config = dict(
    optimizer='soap_variant',
    weight_decay=0.058,
    batch_tokens=65536,
    max_seq_len=512,
    doc_mask=True,
    max_steps=10157,
)
Below are experts of layer 5 (counted from 0) of a mixture-of-experts language model. Rows are named router (the router's row for the expert), gate (a neuron's input weights, with its number), up (a neuron's input weights, with its number) and show model dimensions 0-159. Each number is 128 + 24 x the weight over its row's rms, rounded and kept within 0 to 255. Numbers have three digits each.
After each expert's rows: a language model's description of what the expert responds to. This comes from a sample of Wikipedia text that the model never trained on.

# expert 31
router:089102117120107159104161147139083111129116125113107102147126166107152096163148108144151089135159103118142137133138140128159093122103122132125130110112085146111169125110105162091163117206125147089139081127148140144140126098110123123127098124133162101134115141118099138135139181127115164180132126154128119124160140166129127129140134082093090126117090147119110163109159137133127097143119090145138122129134097143169134123119094113122141170146152136077162100131139116086097081159111100
gate0:133132118113142155157174115155148108123163140122137126104134129174125147101115110120136114108121139155115115137053154121119134120138107102127110162113164118151146126112157113140114083167154122128150134069173136148164105145154101101116137095074119124123128143154098094162133144121138167100101147141129096158132149152146131156116090116129101108137077132180128114130137110164163118156146088158121152129158127173147067117107114119162132152152105111142106138138136149155090151134080141
up0:074129127131139116154126126126130171108138132115124133108118153111178139134141101154137123117129155148131180124119131151149113132143137084105109124071125145087158112106134176142115077119135121117141132148146099164110138150170110122130064094131123151175156122122119138119142117141095165104184122125113111122102101095168116148116124067154085097133112130134101147112100140145140141175097117150108088120148123108103082140164109107180084158138129106105136090146121129130158134137120138
gate1:113123136120143157113120122130086157152107142127108081054116158140103114149145156137138129156140086160131157132120145114105057088134130152149106130139125101200139134161122138124154100119086108144095115086117153124140116124158117134142143140092132114149093135169147107133123111155091137160118146146147093134124159176139123138141079098107135124130105128189130130111122133141102127136137135102107147171124125105153110119109113146098127116144148151122081089124120139097103083131128187
up1:156143128133103081102148170107186132122075142105150105161130146151127147105121103121106137127106141107179103084095130119130167151156155124108168140138116171118150118132182089114093111182156152088112115160130133124135154108143138118116068148112128102097118111128102149143143125091111123125117092132133159111139116110139121106143171143080108114128116123125115119159158134099137114142140120184137145128102100146117150147140132155114153114124086118113183123110133105151177168109121114
It responds to: Verb-derived suffixes. Suffixes like -ing, -ed, -ation, -ated completing verbs and verbal nouns, e.g. Poll-ing, defin-ing, gradu-ation, requir-ing.

# expert 27
router:091145121131112139095157128154108104102143136113138121158119113092100084120163115102140128116122085113142087115143151143130132135118150080169107121121105107124169128141120132080169098171144117112153141124126130179125128119080118125133127131085128123090115093096113135177137128141117123111129138164136119112153085162126119084113118119093122088164086132170071178095170140130122122107105121094142150126106098159096109131118142134084138123148133142082132127133126113119154109179092115
gate0:158090125105159086134152160123129126131109100127133114125112145110127123098139093136141146106138161130102152152121103113096110117121127104093162112150150109140136127138162108127165131130156130133137130133168120128131117107168155158155089164123143100101106172139145122125146119130198088142085178113168073109129101170121107068115129127107113133118093136137111109163134139131150107109138124157134096115149153135103071077109123108139092122121138086113157104175157092097151144125105147
up0:121137174142102124088123139103109108103034109080114149091151096131098095118149117137116172128143164163134159121131117126129115122122095128094157080140128181109163131108127130121155137140168132104178136126094129137135149100144163167108113110151154067127135081167134107161107126112130139146133135163128131130190126143109146127134114161137146129099157154114125107127163136121139146136135121161123128136134103142081166076131135151100091125138140084135133144121121126135150119135129120
gate1:130116122099156153141160121088091128154094128127092112135150118090132134130109091155164168156088100125150165111143123136138128144136154104121126078139142150124116130117116124161189092131124160123123118124133114168135080114130103083148104144160095143159153091084165153122167126140156140104159120119143117097131132169092132145106144110137130141124152120120083139097170150135147138080086130126084124128134123140131102087129137149048119116104102132102132121125135108108122124128070127
up1:134106078122148120151121108102118143154109136129102096166137138105109123157143099148117156165118132164129159081148149115122121116131109108160102084126087180132119143149135103171158142119119149087089159116128101105128101127153113148143118162131122130138113105085127141122146135126171138153132104132112149116113155120067132112074124131154115128114154162144093150119158132111161148093081143151082149151135101115135116100130111140059074114152099137062149122117125129119120149126115112
It responds to: Prepositions after nouns. Prepositions like of, at, by, under, near, against after a noun or verb, e.g. games at, University at, player of.

# expert 12
router:083137119116131139142104196123139138141163137139130120162158117101116130140145111122111155140085123137152114131141143145130105126133125108113118075111098121119108168119121126119153131164123117086195093121115172191142101121140129105158155094132156119100100130094078133165115110146145106145149131175163139187161106129080148133149110115134059101154090115146107138119127136131152145134111109121139113151138135129117159135111147159117131133107143089113144082100122115123156108146082113
gate0:124112117104110139114118160117121087127147089147137102100118134109138140129159142143130100135116104116093115087081135090119143167154084109108141119132119087141116117133092117137130113149117124139170087125090142140131146126139162150094163103132151171134129171116162115126103156121122129131141163180112104168158166107074094116145117081120102186123133149084100120126169102137111146109075133120106122109139125121135100119117114086152133127138109131090100163085147150088077115120132131
up0:132146122150154181126129091100116145141134124164180099139152156171118103138132082145101146120115135105110089119139113189159144108144167149111142134142106095132142113107119156088120115159092140146134109138147089161069136141089144129131140116132122134109133108114122172146124107126117128132132081128133102170146122135177142076125112151192137075134146085130118176174120130168119131178109126115162094134177126128103121141130101140139144131127118140128109109128113112153102131141100137
gate1:101150083112112112157127124161138157113122146178131076112145126120097118105140107164131114132110135087121121065116139123126125108154150127153154139077115097134086117098099139084117160122129150152187117124104107132110104152135124111122136179132118147119096087148151094183134142113132143151175159139154131121164147132151089144125127089155073158127110127146149137133140125124136123116114135110147117163151128147101143099111073137099132083133124093134097129145137163120097156110121079
up1:166121143115070125098154136137140130137082127181137104118092145119151091130148116097086107123108146080151124072108162114104137096147117129148164133138110123137079149150119118102118132133098167163150070122149114167138141125145102117106179168123112118153098120172159136139140113143132130143127146148175120146133134133167109149153110130129077144143109080158140144136135096121118098149103104159123142100134125103137170139114085122131120100090133089135120113099163121159131136150127098
It responds to: Mid-word syllable pieces. Short syllable pieces following an initial consonant inside ordinary words, e.g. c-am-era, h-om-ogeneous, c-ook-ing, art, met, phot.

# expert 1
router:096129135176112140114155122148124115131156132103184134152173134146142108146139133152138094166119107106142093124132116122115130127108149094138135141091096130138169124129115142089121099156136150098140108145142164171118123143166099109138162099133166108113104101133140121173122129117099137187176162138138149136120142147122104092090115137104118099105104172171115119092129104127144085138113083118126125095148148138128141123123138109079160135145118140130156136109162111124122045184111136
gate0:076143143158138140141140132149116125141150127149180126124126133130152105149127143107134140129133114128149128089090124094113113096156144128108117085097122171145135148149117113143182125144180138151171139099089078138140127177125132138152121165114156147167141139117144130135129160162147141148109138118166182164130087118150095119097149112130148093100124096127136121079146122086154110133125081133129142184134118129135136184122148108097091093110185141123157113140103124148145125112163110
up0:132173125135096135113179139128103118082130111132125095122167156109153112171158130116107126154095110105102117102139085120131148104115141105108135107094120181143108160139136087119148100103147157128165149090128151113142164126114138165089133148136164120112108123141089139131135147134120110128122132098139178133138094119197133147170139136096122110104135158154096122105144102136117167146110070132145147161111100140154108126084123129115113107170153145147108150131121177165094133147140166
gate1:117175157139106072140144115149106118097128133120118108095126146119102136168110088145119112150140120132108099143095169117122174112138147138100164099113143145137105118148172120125131128124099127134140114108125122129151102099143120114145149112140112125084144097054113165128135128150058112159135131102140181130143144141109130180139086087168108164115106138191172165090133140132125106123151104151181120141112110133173148141133140139114098124136133158148126104121139100109126125164135132
up1:138115164137163123163114158170109127172109086149099112122150076122132118110169115091099168111112131090158142106105123149121135144129140101164125108101172140103096092139138134108083148160105163124164094138130100090113149119140073134089134116113146124149114135106145109137114133153143128108144106100107124156103146152097106139155149129105139104109124143167099107111125154157104082158152125091155132150086112104119082118167093098108117129076138139120108113116139145086113122136143149
It responds to: Infobox field colons. Colons after field labels in infoboxes and lists, such as Bats:, Website:, Born:, plus degree signs, equals signs and list dashes.

# expert 28
router:111153124140092137094166143148129127110156113088133127136147121123094107141153133116154149121131106117099086094150154163180119121139099110153145130114099131142154090122144151076145138153123149121169117108164193191145161146121084121119112112118121111137134076129111168150160129131144108159144152145121128133146101169111137111109109120084119129140121164128133155067131134118143130104160121112167127112096061124075135129155119119133162150130138110094148134109140114116149087158110128
gate0:140148114158172084158136102142103140126118111108101121137183159134122155100090152159149086173146107136124123158139115156120135148110099099110107129076166174104113154114112108157134131108113101135118094167129146127144135159139131120172113131133125159098173092130121121135140122152149121123165141149095133116156147085118098102135145135076074164128114124095120168142142122112127134156163129138155082155124164105116145128125169124157125123148136118094130114104129089124147082103170160
up0:143137135134104161152081183165132117141120113096127119142116108121146159165126095122119125122122133145180080105115078095116140085136137128134149137114055122094090119116122099085149137099115159149146159133099073131114100116126115133104143108116123135137131135119090131138146148091145129114141112096107137078120108142108115151121128110164123128134132122167120085121119153135149125122130115064075183126118114128121089110121106190084138097135121144140082137094136141123099126143116116
gate1:161135147102159129129101138085153153121122124163152144104122144180159119127121112142114135106117125158101137127115130074111154159102118101143125152149175147124117203127084128126114108140132136127148156128128134091140097071143156132119112098109121158142158093162106110088112121130144159136151126150146111101101104114053137133157147122146149108129134146085125120090094115159113154133118132069104122120134115131151134097112112118112072122105096092144116136143156118095078134138157112
up1:146159138108142119102085134129063160105139118142117118123111137101139126139152107114109090119097132177120104110125126105111108125156082122133138121158141087151102163143112144132141125154154120137136139152102156111128157120109136150120121105106137165156145137130120146099107126078172105140158102122142153134127143096093113134127092164141136127154138095095096178114121150149103111101140117102099121127108126080128096092086173170121073108141068149115133142156096147088082162129146148
It responds to: Prepositions and table pipes. Prepositions of time and place before dates or noun phrases, e.g. in, on, during, since, until, plus leading table pipes.

# expert 25
router:103123131129098160064177164134164087080119078129158128150143146117116118097127130128115127158123077104134107135109153142127092161081108090096134067146136131171150128124140133119161119141145143128171125118137169125139121148155130070162144155099110122126099110119113169145135135133091129153124141142139140157136148149124157093127089080112104116156133161127134142106152104153119135140186128132171136114127111134136137129096129163143126143146132109121123058131139135137138118152083137
gate1:161106090091114135132089096099151094105110163120112111139102163109135150111119123123143157132107145136149145125122064112119145163119149126125126138122127141155110118133179146133111112143146128114106126179119129146106155121157171124107128108121133172088135174127130162114158106157129108093126099092102115081154116151163104149131157093162135161143157125117129079110131146084126117160119141143131118159135127090155122145107120113100118147131108089185168073152181141128120113150094149
up1:130152139104111110135147134143137089138119154175132110141161152102125123120184161136118129147106098127127152160140169105114171097158135108146128144104133143125090160102151102142151135119097123137120143145133139124104177135105127092122116087108159188134161176131122083126103165128125134123134101169133125096088118134149118116121094118134134157089145159134105102104147138102150162155123139073084112128132122156105087139117119162105126115152126119166140069155163113157154102108085147
gate2:149123155138125166147110155147131118140152134097119082198101137133143142134101087110112099117132125155124106169164084131107125096146119133150170141138118106162121112155145121186124128121135125128167129100095144095123156109138166131131127116128151129152115147120105104097124119146125157125123141100156162096125104128148142107105153126079112147169092103117119110105100096131084093088081116185149148084136104136104124191168094165131113111151143136117147115103097111132146131140111114
up2:126096116086143118122148143149139094122143150105150126117151208120126121127181139105151138139113120094136111117091169156125174133150142118127103115129088145169141116136093109128134132126099165167122128075159116127110085104157159123143149117113099124177132082096176160111155126152105118122140129157135162159122108115099134170146122123066121140141117091115139119128116130125141146137131121146090140111137132116121110130142169084068120124116121121111094157153100141098108092160146161
It responds to: Verb stems after auxiliaries. Verb and participle stems after was, is, were, be, such as ask in asked, able, considered, submitted, descended.

# expert 29
router:072158103182097132096164122122109109076120131120128141162172142121141074144154136131168127107107093137129104132164154143132114146085121112142116107076099134137139121126165158116153111160156145093170108114168166164119145137109095091115150139108166137115115089123123116177152088129118094118155143116128128124146107120094149120122112135097101108118086166119095169112139119119126124124126122129144164132096098097150125161126128109098156118144130108110154113117135112106118078160116093
gate1:132140113137135122162172146151115081134097123131126133107120123104168115143136149132152138110153116134164117118128146120131164178129099107134128070133077120103126142119123065151116094119113136106099128144095130129124102182162125149121127175125092118146159120115085134142155140089129108136157172120128132101153115127139133125148097139100133152126113134111113156122089155145090161165117173062138114118148125149157115123150091125130149109118083114120127089162132174146130105201107139
up1:117125126128069124120162123141134143094171157154090092154126120146068116150130143088096154130140106127172130123151144150160124145125139088138136125105127120131142144105122102158144108099084091190110116144120138118126128146126122118123075103131102095137089143121109149152085150172138098131131163149114161140124103116117155155112120112128137128140115136144108090123149110137103120103172057189139099081123145128116130134078148097121134099121116138152122149123156156124115109165088128
gate2:130162124114122126144122148117176107152162157124137130107100118108116123106156131110122112134132114127164154115108139130130121147118111141123140158105092120135145154098127119154138152112107124121140088136164128107131097134111139100124122139122137176149073146181091124136137098147151155151112128088141077142089175137110066125122180104137150120128121156110137141098075144115090101126102120116073104116109088099083170139103135150130126146090186096187122135139172128138111090118124129
up2:113147130128129137121129119141074170105096137099108123180150160128111188170115106139117121112113134154146162088109142069119108136100115104141162111135148133133144090156107130114118108161074116098133156131080127153161129163119141142131106075099107154137103158084138109132152117156154128147112148100139167093086098098128111150115116122108093113123113099150140113134174115161163117096153146116106125134135162112105125123148127162111164130110121131096135107148097109146093171149132147
It responds to: Delimiters after names. Pipes, opening parentheses and line breaks right after a name or phrase, in tables and taxonomy entries, such as Authority lines.

# expert 9
router:120144128138084134124179166131109144111160116130128111133129167126109109148183154142108122147103117136156103136108128153140093126105127121173101115112136153148152115114140142088113142135144121092136094104127149164140143116119119133178100129116136144121089101126089088218138116144072142100150145161101130112106123148118110137122095092146135102144103129112109146095179120142144123106126121153126150170107104120110143136098142159082169158122099113091116110073099117122133119145088102
gate1:126147145160135133116163130137152118122076134125168034112101143127121131122170141137118123118119106142146088073152105122129120166158125141143119136069139134153149104104128153086134127145132095141111136147113152148132108104136124115146116184153106120102134144157165122116100107138120090132157143137180150135085164141126160145121171133136113109128148117163140146136082127169123087134122196123082134126138151131148130136098085119140141152160168108123133120143130131143099134170138107
up1:141130094097155110109106109118124124145152168153104106090130141093164117124120146096128094126118118107104098123148109081140111138107136139125140162174083149123170130160100101112084158130105155128111133143159129091113091113160155115124141137080147144104106129155118135152062105180083126150178094128114163131131084156110165153141126141143157118151163125148120133124136128189139074150125165110138124140120126131153131153130133139129146123113143121092141142098154132118140123180093110
gate2:136100132151148156150133113143127109139108159146131129110141126134127116125096158138155140131122113162149131135183101090115138088110115113146125173149095073161103126177108148117135116140118123112137139109114132112120174113157096113116150086053110170106188123166165117170146151141130119103123157170117109144160128131162109140104140130116118136123156120130168143111112117131159186205143156132139140145138130123143154138104164095081138137140150117122147129132112139105173138133114104
up2:116098155140119139109107120134183152161126162129121115147144188124154135112108106171145109119142113165081111138113108128097114109180063139136152096162118115091158106128146110165134137155155133114129161120095134150145130122062117129093083071100142143144119129147112136131114109113104153135109186132118082146103127145157093157108106141099132126131143087156125122109156117113096136136137129138147160135151094146114144091140142153096136151152083118134151133084111135092131116144130130
It responds to: Institution name heads. Head nouns ending proper names of institutions, events and wars, such as World War, University, League, Cup, Party, Division.